Below are experts of layer 8 (counted from 0) of a mixture-of-experts language model. Rows are named router (the router's row for the expert), up (a neuron's input weights, with its number) and show model dimensions 0-191. Each number is 128 + 32 x the weight over its row's rms, rounded and kept within 0 to 255. Numbers have three digits each.
After each expert's rows: "mostly gets" lists some tokens that are sent to it at least half of the time. This comes from a sample of Wikipedia text that the model never trained on.

# expert 12
router:009106150107113092124101144118167070108117156073078119156138194086110175119152121096115121197139145108111070116140118148146217180170132110160167141134142151132130157189106117169131176185124122097128096157190093136168105104128112108087141124093087120165113126137111105087118137167163119126158158126119179124121107151153130139144129156138107144150125102159128122110090148162166157077168128114101154151072121104108212167075131106112107157141117138169112101136131186154173111140124131109131141134093144104125129058110151156120188187206138139168143093109193110117122210114186078137
up0:156110136157126118120135147078073136156103155098128108162117121154151210123093138126112160158166000108111084084108071170129089103148122057162147160111095070141140172141178081128201141196165181151159086125170170198108099162130158123163145169162156116109150154096110151134127142173152109131094132042106138196201099082132123144111134145106080127098112122152159130101154102100132170105172134145109077091107133086158114185077132118120114078128132110144099146106102135123145165123118166098124124136085103134156160094080120119148118104134155089116133122143108150141142119105106124071
mostly gets: " part", " one", " film", " National", " member", " new"

# expert 6
router:098146132150080071132143129098176113111127108123026136130174106224120124087192168116160151090123137165116103119141115131100141076115134091173071123082115171068134088150135111170137097132113104091136172146181156167129118130149141102151172070179139121145149070138156124102173096110117128163122117105101103083105113137074118134108158149121108158131141150066151140132118108120145081120213088072206095168154108062102078107055103144123094096050082157088106126141157132114159093137156142146154093151158127099152159144111128100120127143185162147156107104138133117090149125075187145113
up0:128127147135138166148136086164128150105091177092119132131164193112142203139143150144128134138133151115108123055112172114123111132155113128131102128095098103095167125137082147049153117134089061088104175077120120091137131122131103169182152168088127131125166095161105149121122116161178169095154132127108166148153178137107100086131130115090103153150074146167112166169131104053098164138116150130088109062154166155183065183163116099075141171109154117147104148100147069116135125130147132156125081136213135114089104125161128170152107147118196092160094130137163073226096146206163117107
mostly gets: " the", " The", " St", " st", "The", "A"

# expert 7
router:135149157093123120121104195136045193125117090170177124114173144097136109187110122110110129137130123107108095077163194112137135101135139127092135100110188075126104172085168176080137162094171093116138131078132107143151148114077124183129189138114115129082130155045115125110056078090161133137131143137110159119131142128146141084152184164146086126070116134191127121100121137133139107092112160116090095169156118182127153096117115166175095097114127081100083153111136090164116149149042155111182178145134101136080122135154144126185162150129055168090193097163137097104141149088108101102
up0:184105071197130121216100119076112131127107125099123083186123152112127124130133117166138108062143085145121105160136084133127127084108105133160137134131103130086104127123188154164127146118104162120134146087134072164119157092105126176077103103203129154124047124102159098230115167154148181104113169139103109187146127110147118133102111182123126102114102099100174102146130116129055147089129121110098109125199044110197141180147099124178120150115157135167134158119128131122095074138114146119161045097085151138086149167084163126155156114061112149164137119179142141141106127103099134112
mostly gets: " was", " which", "),", " has", " been", ")."

# expert 9
router:153192099104073150097095154145135192079131100136120115069174066125121091152125090080120130162112136126142136092158132124139160178146139142130136103110134103178091101089143145204137138084117132138111166126049114123103169142123125090174180167147065151117110142148071061126184099160129143123144102111209093133123190118073202158130133152121133085049137149136092120159085121162131113109119114079147143141061135127170208118145162139142131148110118079136158101125159101089126142112129107145143204129165109148136106215136116164066175119137116175114128156137091148119089160128143124172
up0:111163109097158149103104080183157156119141170155116167188180111182118118131142177129119134165096108118157184108184174177177101099120151080172150133149124126170167123173184114092138082159168068132117130112125174107086101108138095163100083099077122161102157121121142144064091159128105185131168150134144156103117074183060117102138177118152126137213156095158141150086137134121118137122148141105112111129205142126162070184164120120087090114131099124111129119109138125116113153177117086208094173157142093151133215112119121101098074076135119137129173157155120140112117146181148160163
mostly gets: " 19", " 18", " (19", " this", " January", " April"

# expert 4
router:055121162148088113139091175109182078157143177098122115117110208116145120118125164142087149178130069100131101095110090114101176150160102102119135136092126112132097099213110124155153126179084058111111076109180130146117166110106118130117134100087141141141123107109104098141125148167123097127126125141048152103136083127130087117070134084120119151113142139166145111108083128178131106066140093170165218121053119108126188199098128170139087148194130095122143107144135140080134118093115150093149154117111092122143214121145145144110170174154069133167143072125155118108119136138155053128
up0:097151165153146073129155118106132044142174144088154198174127135123082072096075157135113119123109115104123098096115116181137127123133146109096173114105141125135143141128095130175092087140082081129134140110139115189061133155132164060104195130149106127189202166126154216097067092103147168105102162115167118171105172103154075147133146163129088144095166117173153118066128092154100140149109130118105132109150082099107069191086140158098113079124131125151139133117060146101112171117101110136139114142064098160129143093170094187103123113138173059095154126127148107153154109162091106107
mostly gets: " their", " other", " work", " season", " film", " time"

# expert 15
router:198118115096089054117104097153133112183143100124118146118131076140144108160123187082106081054125144156107203172191078123099080091127140107109086153131171188126081109131134104114137159102194154170149131080131130158153168124089122133120088086169099125091164183130139172091091084126137101159139114162130118076146095117111123131144099109083156115142042146079130107074178107121113178099131189126149160066129149099135140094121158104109125113152178169131104140122111138121118091109149175060101116112139130136119155037130119151118138087128181126149126131089150106100100135134175056082
up0:092140123163137165112097106084190138185137182101099111111146112134148102105118163164114188075095166145087112115131132106134107141136122141133144132117111114104108117114151100118061160135117153168142111124109125146143063133159166129033129170091139166150128167170115154075138132155179104080082156177136126163096120096067100103151146073098161112101109118138148051117114070138122187098077120084144157227189152187104104125101186131107112047176100085070159095133135103084123094108105109145146062109136109118110174170142140103115114080130139158106181133105122078153111120168121154131
mostly gets: " P", "c", " p", " Trans", " Mc", "av"

# expert 10
router:187122126101170137132071130193204156119105135103106139104140167085157157141082072143158123163137133131101160150076130127126114084141122094130075046169132129085143111125118088099063103102101151098112094156094086107136146138060134113138102137153082103109098080123155150132138088172121129181141178090079132135128097131189183121193153124183156117186113117114117119192165070156125146163142154151152181158090107092144169078093128061123110179158138136139113143116153160192134064130169121109159133126148164140144115105076183155117203158104189100083107137136115118135114131142097108089
up0:116114161193116153173132133197097145121196141141094162103083136173123135143139202195142086114128118120156133101107111136150139156157082055135160203132130078191157133147117110150140129165176084098105164100119053070162136117084140139196107111103136140132107104158065124152108123176098176146153169088120121095095136126152126153126120132146145121102098180129127124157086068154136098118158165134147174152130082150138118112114155202095207127098139099088111108171128151177138126052162173142148136153117121062157142180074110103180124121084120146161127150168155103144096107178099106114
mostly gets: " John", " member", " Man", " William", " player", "ker"

# expert 8
router:061107109135129187109191094087142147129113189103173111119104174127124152109076118123142194133120153105144124071132143134142156175131109180098161167113093125090094153095022124136108148123135159118120132149110098133161118070089142164123162107141099135154129178155022088117173144188111073139143114095122141072080075125166143110147127102129174095074146095145128133073093113162145138092103090169086119159104142158163112119191142118118115090137119188131049105092141133117121197152117142091161100142109102151144118087170133128146095109119110130186142089070122124155136183108105180159
up0:089101103114153112151153203121182135181098169133090133089123127158138099153141099104163152062130100123123136167167158151078105146127107116105123102136148143120118157132172134128127109071090137124108116111168132124156208159182149193172176075126149139136110063102125084158158192125123160118113165144082105136113122121079165117140113142141122171148147155100102158194157114144119106173158153130075119216148172129118123103103101120138179161149183110169154158067132113128154115122107192132104097124105128085146144153071107125202113213110155147157252119124113155160108133121104120169
mostly gets: " on", " 0", " has", " con", " at", " po"

# expert 3
router:169090141107130104178133151124106142093122100101161099166161069147127135096090142103132168107092146134131145189186193105189219089117116151107140088123116161080136128118100153134139126139107161083125129039101062130195124144141101123142145148110101138134137146126138172148100187141077134129162115183110111152115199153225143153079159098073168048163170118161106149121095112106170105095118096129086106105119143114079136138181162110152119098062109141117099142108174167103132169091115079158136112182159139108130119113126130131095120100144067150158117148070091172116169091100114148151
up0:103132085122105096128132113105100154111154093080132166019104140123133053109090127136121157090140163133154144106134178122139179184099099092128055082212098116108168060098121132116116094103120139175115149102131122117136083142114139081106169157190127148097115135105122054164153138158112148079175115186160084092092175108140087161154126165101118085082101167091145092137126148116127140128108088122103162111079142099140163129121098135158136132171175053098186138126099085106108159094172149081157142128153134114159104143133177121149067158098157178108150130147127136070114096135179067098
mostly gets: "%", "–20", "–0", " d", " $", " have"

# expert 14
router:142085136135103098146135094089128080110182033122131080106119096239110114175132131070079199078136140095128188185188114120165117108100113152117100130133204037107124108078152084168139148158143146140166113094144120162115138112225142092133099144173102143082089152121129156139172140108159110106116097109137161082120098156139128120170142149128117166167119142131101120149157119131136101156051155100145076125098084078118145106179170126138101053088151118148185134125155140071157135144100118114163158111119109074145145135074177104140101098115112135136110134117130107114134141148152110146
up0:181178156117122084153100150156053130096189108075096095205134123134069154073089112125134142113090127145141085158141154095119122125102166134159112095090089122121177157124099141114110158167085172148109174104112118109090136156103175141135094075080186150064118070112150147072156100156108054158169166120126119154137097105093146150126117080167142094115148125073100123121106172145110109104128127134128184151135113134120136089122090115072159070145043119126129178079149123141163109074088165129152079101116149091126096164060094097100124154109169148141133133071091076122117116102157109188
mostly gets: " ", " B", " F", " p", " T", " P"

# expert 13
router:136109073158195175104119152149132089090111097103078145156112064148126144102096071122120107051157150126098159185159140119084080129144140150131032124138156110127145095091148117164131129104047116087088135099054108144100091168169112087162066091134116112124087131161167107119208087135114144150110134081120161120067132115120138153119136159152159127131156103092116133145186102132114152152073125105065151095159143142093135137105117133158110182078116163179116145106168161182172088107151097123139108177132137099112099107041188161118114171093173142106138175117121108105116088166128128153
up0:119131158136140128179155170051117162108177151146166164123151178171143179135159169178183130139092089146099112122136200141124145154163150147123198215162144088119094166122126128125145163054131143129105143092107123110142145113136101119157128146102160145113164067107081098126102170132119095159088127179108132154137120163137099189143122150124107121108179099111131173140101034145094108115086065120149113137137132063151121116117164105135180134110136176116097148096115095180105076167119076147071166136086196127167154121115162176113196168096129151121130099130112112161097181076106143072
mostly gets: " Ra", " w", " W", " Ro", " Jo", " Ma"

# expert 0
router:059102145151166175096161128171146173122101119163184082137116116151131157134145106180151140129088139143181097095130178128104082087127098164145086169124103125157152114136067145169126128161156103139111089146140130150164064124154111181098158204097151131171162161153173142113183152134167065107116102148172113161129102091128120134141101110106145143147130088125087136093176148116182123111044158038122086094171164155055140166107076088098062140139132175199118076134123141134189122122108106116138129193126127106084122136103106158169149106133108080127104165122134149142141111082121195145
up0:138109166100135081177090204149106146148141171093069129111139169105127062112155141106136142152172189164093062086181106185133131151110137141113069078140122167121095148077194080108062097084129093053179141148139141116129100119125130145189124149108102127154169067112143060111102200134145172152090128199131088132124170166138108137114123106104088133080158151157127116095120123174130094118065103178123064101153106149154072181105119144097133109175122149108124147096108116127068181086149100122170115143111141146137159115126132144135155110111128117177113110154113122080066095127120116104
mostly gets: " a", " re", " pro", " co", " con", " di"

# expert 5
router:124103146130089090151094159110143089148087104067138153142113185080128114134129084114134204165129168106138153095157199136127211123200119119121123106073080127085161094138101111110128081199110089092134132086158009186105099144075106080119129139178107118110101101114103151096112119120130130143116226087113131125134168105128147162084136172173133123147116229148176117177108081101159156099141123164176099142122108070144166136107143132116090150109119107180103123145201120133167131148171169136113127102110168117119129150138141148131124150141143109144148131081146095136124154121158086155
up0:057145139168188142135130100185088107109138105095172201166083150208157195144090104098120084117157068155121141107143156085166109140145211091100129156101143124154132148131172147160113087117109161162139179148138134145203155152145130133108122130118098146170200143134116174180091106072112111156153102099178101101114089111100135114103120142114145127115175114114093140109111127058096130145105159131095137095123173143159057131096174108100160158133188137123195161094119132148141112149102125123151154163148046094152170158103137087154100102137126091123201088151134165095079091128126170118
mostly gets: " University", " during", " National", " World", " School", "The"

# expert 2
router:111147120098143149116147051134119131127140202130114083175188102095147122076163110183131106125117135126109157125083079133156091155153140157140191033154127195111136151155149148083124206118118199110112096230159070136160080111198124154091095170106085130159140089104130093162089128091131085110150087109169125122111119145174130162190151117092155149166141089082127121099131140137136162105158119155090102114113153213131086124131102142109043127158115132139168144115119101098144114137156108137088151122096158135156082095177154115115062131183135116112152108106121160145141127109111097150
up0:141091101120141161150108068137125113094064118145111177181075175184143114116193170175122108104078178105177132075089112138099132156180109123132127122120057135163159118164090136111106140169131186105180140116057120136141093114125163130188129154110102155133157137088135070130068089124158156148136161114161121095090088167073126147128128117135156118121161135140123113101130122188179165113116174099145068145051107146089165127166162133137124176153111156107049175140137130114133124123141148074132145145107145117105092158121218102177204185102147132176131105142087120146166135131093150083
mostly gets: " ==", " work", " sub", " high", "present", "\n"

# expert 1
router:109115092126105106113114160137119153175090145062127159144087153092128174108071183132140097212147144105165103169122080154142210133081150159105152156161168111152133113118101150099135085157099121166122103124178148145150164123076172142092126110115136123087116161182143136106053125143096160136099164108127234134169066149124179105077129123131086176104100141244190096156106180102122134202178099154142116152114149132116140133141142139132106130157144154116093075166122120123073114137104138092090134134133103119157121161163135172114147139092109082100101120117161071130153122099186097117
up0:126159197105135115157123056140095125154111135139156105141122088109162122112140124142135166141142119124133140154124176130085156215130096186160139131127114117132168203104092096155100139143133072170135135179122141177108169118214135123124112057093105145223155129133165134103109146111169195153113105152062083121089125064170140107090193127143157169164184079127141140059132125108135130076144109173086163098090070114108110176084126095190130141137116088124116162135129084104118118132108132151116159145133140150103104102139111132118121225103152136123121116142145070081118094160096188106
mostly gets: "ated", "ted", "ations", ")", "ies", " years"

# expert 11
router:129072110109098142131114115115130141078105056133111130096175111074175171076150131132093119111165174157121103107079155121134105133113131135100086124171121113114098113147069110185108191124196128113080152151132147088128114089129099129136114127085102109130096134163095125134116094127155106127110137126115151123059118148095110169208134178166095122155164095094160081170174132105163053180120153170080146174108181087138176117064103095116159151107104116141112111091109134149111134169155099118138096141096118159062095138093137149164153131138142048093122225168105175163130168163148062074
up0:173175189142096120170133156102182069131137167163183140103047128111089146086158116140164108080113158164138082135188044096122135140166144111103174123118126188192081129134135105112139140156182104102079187098120045192132075152095121183155117141184107123103189114083123094072090070156132148143146119147122086127124138121118146162117132075127132102126158124142134147129154103149097140157130156075085144133200103111101100154143098146106128141090167130115171149138073062124114111097137082137126103099098118122119161105142109117134158162098060105102082136181140115125150159099111147076
mostly gets: " Ma", " ma", "par", " Al", "ba", " Ka"